config.yaml
d_expert: 32
routed_scale: 2.5
groups_per_token: 3
optimizer: "soap_variant"
beta1: 0.95
Below are experts of layer 2 (counted from 0) of a mixture-of-experts language model. Rows are named router (the router's row for the expert) and show model dimensions 96-143. Each number is 128 + 24 x the weight over its row's rms, rounded and kept within 0 to 255.
After each expert's rows: "gets" lists some tokens that make up at least twice as much of what it gets as of all text; "mostly gets" lists some tokens that are sent to it at least half of the time. This comes from a sample of Wikipedia text that the model never trained on. Tokens count by the router's weight.

# expert 26
router [120 132 143 130 101 118  79 153 136 130 142 120 137 133 126 102 133 137 128 140 154 129  81 107 100 117 129 113 125 157 134 116 117 160 159  85 104 119 114  97 149 144 112 116 103 113  98 129]
gets: "0", "9", "7", "6", "8", "5"
mostly gets: "0", "9", " million", "e", "ire", " K"

# expert 13
router [135 168 117 112 123 134 167 146 106 108 131  76 132 127 103 130 130 168 152 126 143 151  70 119 127 128 129  90 116 150 133 114 105 110 107 110  79 102 160 133 166 138 140 129 129 168 130 128]
gets: " of", " and", " to", " was", " in", " is"
mostly gets: " to", " and", " of", " by", " was", " on"

# expert 57
router [137 137 156 153 128 151  72 145 142 117 168  95 128 180 104 126  67 108 167 128 115 106  79 164 178 126 128 149 104 117 142 159 102  98 136 101  97 103 109 140 151  82 139 141 157  85 145 166]
gets: "|", " known", " made", " used", " November", "born"
mostly gets: "|", " made", "″", " began", " played", " used"

# expert 3
router [105  86 120 145 115 158 149  67 108 147 151 108 115  88 127 104 122  91 116 104 105 131 103 118 124 148 135 128 149 108  88 165 115 113 168 110 115 137  95 184 146 149 137 107 106  98 138 150]
gets: "-", "1", ":", "|", "=", " -"
mostly gets: "-", ":", " over", "):", "=", " back"

# expert 36
router [132 109 121 140 114 119  86  92 155 112 125 125  96  91 140  59 110 122 143 115 109 144  79 126 172 110 114 121 145 182 112 139 133 157  96 149 123 137 119 117 139 123 134 117 106 112  73  79]
gets: " the", ":", " a", "s", " The", " of"
mostly gets: " the", " a", ":", " The", " his", "The"

# expert 55
router [156 147  99 110 137 148 145 154 146 108 137 167 134 142 110 166 132  97 125  88 125 129 144 143 125 149 138 126  99 124 119 147 121 155 112 118 154  79 117 118 109  81 128 192 145 186 103 162]
gets: ".", "==", "===", "3", " ==", ")"
mostly gets: "==", "===", " ==", ").", " =", " has"

# expert 21
router [167 147 128 129 112 142  66 122 115 135 157  71 124 114 137  99  99 135  95 146 127 142 124 101 136 154 133 103 119 144 140  89 102 142 146 139 133  97 138 147 139 131 125 158 154 149 109 129]
gets: "1", "2", "3", " July", " March", " May"
mostly gets: "1", " May", " October", " September", " April", " February"

# expert 9
router [109 152 136 142 122 125 130 122 154 105 103 156 143 112 135 127 153  68 135 133 111 119 133 138 116 136 121 142 129 113 122 124 113 140 136 102 127 115  89 110  99 115 129  93 146 103  73  88]
gets: " ", " (", "s", "–", "'", " \""
mostly gets: " (", " ", " \"", " his", "–", " its"

# expert 33
router [165 124 126  95  92 101 122 116 142 123  94 168 112 121 111  67 156 135 142 155  94 124 111 137 116  85  81 171 118 149 115 107 162 137 124 137 108 115  92 153 113  91  93  62 116 113  77 123]
gets: " the", " The", " his", " a", " first", "The"
mostly gets: " the", " The", " his", "The", " its", " their"

# expert 20
router [141 135 141 124 117 121 135 145 121 111 154 131 103 112 164 132 125 142 151  91 110 143 128 138 113 170 103 137 124 155 126 107 129 138 146 160 106 121  97 126  88 162 132 129 148 134  97 129]
gets: "1", " United", " States", " July", " January", " March"
mostly gets: " United", " June", " May", " States", " American", " March"

# expert 59
router [ 93 135 125 153 118 145  96 148  76 113 146  93 141 113 152 129 109 115  99 118 104 151 108 136 147 160 118 123 137 135 141 153  88 158 187 149 100 136 121 127 130 121 111 113 109 131 154 164]
gets: ",", ".", "0", "6", "5", "),"
mostly gets: ",", "°", "\",", "),", "″", ".,"

# expert 16
router [ 75 128 117 150  71 165 125 110 110 130 127 131 120 139  97 139 129 100 146 101 112 111 137  88 101 116 125 172 131 160 100 105 135 140 155 137 151 135 104 196 105 152 125 121 122 129 171  95]
gets: " ", " (", " \"", " he", " it", " It"
mostly gets: " ", "′", " it", " [", "^{", "$"

# expert 39
router [125 136 138 139 141 196 142 179  93  92 150 120 142 151 118 153 113 122 136 111 117 147  93 109 139 144  82  96 152 111 153 137  87 161 173 182 117  91  85 140 135 129 121 173 132 173 117 129]
gets: ",", ".", ":", "\"", " –", "),"
mostly gets: ",", "\"", ").", " ==", ".", " ==="

# expert 7
router [167 134 112 128 123 158 130 147 147 143 149 152 168 177 121 101 110 103 132 166 144 118  80 160 175 155 121 148 104 125 130  95 108 138 130 177  96 143 115  99 102 117 103 130 127 109 162 105]
gets: "\n", "==", " He", " first", " career", " life"
mostly gets: "\n", " career", " song", " role", "Scientific", "History"

# expert 46
router [127 168 133 170 146 103 113 169 116  86 166 129 152 162 140 104 143 128  92 107 140 130 125 166 160 154 163 109 126 145 113 159 126 113 164 111 119 121 112  73  99 138 125 101  89 142 122 163]
gets: ",", " was", " a", " is", "==", "),"
mostly gets: ",", "),", "=", "\",", ".,", " =="

# expert 19
router [146 131 106  79 131 115 144 161 106 137 177 119 159 168  81 154 130  91 141 101 115 134 130 137 106 126 122 115  95 123 143 126  80 133 111 114 120  96 132 108 164  84 172 113 126 172 144 133]
gets: " |", "|", ")", ";", " part", ")."
mostly gets: " |", "|", " part", ")", "|---|---|---|---|", "|---|---|---|"

# expert 32
router [172 135 152 117 112 140 103 145 132 142 113 110  98 113 119 136 120  94 137 163 124  95  84 140  87 127 158 134 104  95 107  82 141 124 121 126 134 109  84 139 129 115 157  86 134  87 144 108]
gets: " to", " in", " was", "3", "5", "4"
mostly gets: " to", " would", " into", " years", " said", " several"

# expert 22
router [141 162 134 172 115 182 130  78 141 118 107 156 107 120 130 137 136  94 120 158 151 102 153 157 141 105 114 137 127 124 108 140 137 143 151 127 128 133 105 110 129 148 108 155 115  95  99 125]
gets: "2", "1", "3", "4", "6", "s"
mostly gets: "I", " I", " II", "y", "ics", "MA"

# expert 61
router [145 143 135 167 129 161 126 113 109 116 125 108 111 135 132 158  96 140 154 124 115 140 144 142 162 146 113 138 131 168 115 100 143 122 128 131 141  86  89 114 185 147 135 129 140 147 117 119]
gets: "5", "3", "4", "6", "8", "9"
mostly gets: "5", "8", "4", "6", "7", "3"

# expert 11
router [ 59 114 142 117 141 150 137  98 128 108 139 150 120 130 124 175 147 142 125 105  96  87 128 136  98 119 102 131 120 105 100 116 138 133 176  68 133 135  87 102 131 129 103 142 136 148 133 114]
gets: " ", " (", "–", "'", "(", "ers"
mostly gets: " ", " (", " Society", " Company", " Committee", " Museum"

# expert 42
router [138 157 145 104 158 131 175 176 160 143 185 103 105 126  89 151 121 121 126 115  96 131 117 137 137  96 132 106 140  93 128 111  98 144 140 164  79  95 112 105 124 112 157 114 133 161 181 104]
gets: " |", ";", ",", " from", "),", " an"
mostly gets: " |", ";", ");", "\",", " While", "|---|---|---|---|---|---|"

# expert 44
router [141 120 123 128 135 153 142 140 119 108 146 111 137 124  65 123 117 136 157 120 124 131 112 129 162 113 138 156 150  84 172 135 116 178 123 114 118 141 103 141 103 115 137 133 130 135 154 101]
gets: " |", " was", " is", "==", " also", " which"
mostly gets: " |", "=", " which", " was", " is", " late"

# expert 63
router [106 156 125 154 145 139 116 142 129 109 148 115 144 166  85 141  95 101 161 114 133 121  98 162 145 116 118 126 117 104 144 121  95 124 142  71 103 126 113 147 161 106 140 146 147  85 137 130]
gets: "|", " in", " on", " as", " for", " with"
mostly gets: "|", " on", " made", " became", " against", " over"

# expert 10
router [159 153 127 177 135 113 138 144 126 111 158  81 131 112 118 114 124 102 153  85 105 129 123 138 106 150 138  56 147 191 154 131 138 122 134 109 117 116 110 111 140 126 136 123 122  99  89 130]
gets: " in", " a", " to", " and", " was", " from"
mostly gets: " to", " and", " in", " a", " on", " from"

# expert 27
router [123 118 125 167 137 151 144  99  96 163 112 144 134 169 136  82  71 112 116 108 146 114 140 117 102 101 117 155 121 148 143 143 128 149 127 124 139  98 115 139 180 101 145 136 151 125 135 126]
gets: "0", "i", "u", "k", "in", "an"
mostly gets: "z", "i", "k", "u", "am", "ar"

# expert 41
router [138 107 180 180 132  98 152 138  92 108 117 113 133 116 154 144 126 130 120 118 113 156 114 138 154 126  96 113  94 160 127 121  92 116 146 154  67  97 131 104 145 118 159 126 126 181 161 164]
gets: ",", ";", "),", " March", " January", "M"
mostly gets: ",", ";", "),", "M", " Al", " January"

# expert 2
router [133 143 139 141 123 148 130 146 149 101 116 116 100 147 157 168 100 134 116 108 166 133 154 140 155 179 137  94 122 131 141 138 105 168 136 125 173 142 131 107 134 162 123 132 132 142 106 151]
gets: "1", "4", "2", "7", "8", "%"
mostly gets: " season", " year", "%", " Series", " Cup", " other"

# expert 35
router [108 115 138 125 151 149 177 164 154 105 129 130 143 112 132 137 126 116 160 117 164 137 151 131  67 112 134 126 138 122 153 116  93 103 139 119 170  90 108 127 108 157 153 167 152 142 133 146]
gets: ".", "\"", "/", ").", ")", "%"
mostly gets: ".", "\"", "/", "%", ").", " =="

# expert 23
router [146 106 129 173 122 128 109 163 159 142 135 101 110 100 181 108 146 104 171 131 131 182  98 144 138 153 123 114 163 152 172 148 131 134 123 130 186 145 130 131 183 149 144 112 149 114 156 141]
gets: " and", " ", " that", " as", " he", " which"
mostly gets: " and", " that", " he", " which", " or", " who"

# expert 1
router [119 162 169 134 110 104  78 158 155 135 138 129 120 185 145 120 145 112 126 120 183 106  95 126 112 135 119 117 102 127  87 128 137 125 129 160 144  99  72 131 135 138 142 169 128 106 121 128]
gets: " the", " The", " not", "The", " a", " or"
mostly gets: " The", " not", " the", " km", " un", " used"

# expert 52
router [128 129 134  89 124 134  96 144 105 153 119 110 120 130 119 154 158 100 142 116 135 109 160 125 119 139 100 109 129 104 128 163  98 160 142 128 143 121  89 144 115 111 118 130 144 105 131 108]
gets: ".", "-", "2", "'", ";", "–"
mostly gets: "-", ".", "/", ").", "'", ".\""

# expert 17
router [101 143 135 119 126  86 133 151 126 144 132 136 121 122 110  97 139  95 124 110  87 123 101 146 108 130 149 111 112 154 142 112 134 123 161 119 146 157  89 115 109 121 147 139 103 116  95 125]
gets: " ", " (", " \"", "–", " he", " He"
mostly gets: " ", " (", " but", " who", "(", " they"

# expert 49
router [121 128 132  76 142 161 138 149 103 108  77  96 130 131 100 125 107 112 128  96  99 129 126 120  97 175 114 113 148 121 130 113 127 148 131 138 111 141 113 139 148 136 134 130 137 132 129 153]
gets: ")", "-", ";", "'", " –", "–"
mostly gets: " –", " /", "/", " -", "}", " —"

# expert 25
router [129 136 138 153 162 177 118 120 116  90 127 182 120 137 146 102 104 155 116  81 157 137 129 119 163 122 116  93 137 147 122 110 137 147 124 135 149 113  82 138 122 115 146  71 144 147 152 127]
gets: ")", "a", "i", "7", "o", "in"
mostly gets: "an", "o", "u", "i", "a", "in"

# expert 62
router [134 129 139 149 116 161 163 111 115  89 160 105 101 151 135 152 130 145 160 156 124 129 156 153 157 144 128 105 119 165 121 132 129 150 137 122 163  88 113 125 157 127 137 125 124 161  91  91]
gets: "9", "8", "7", "5", "6", "4"
mostly gets: "8", "9", "6", "7", "5", "4"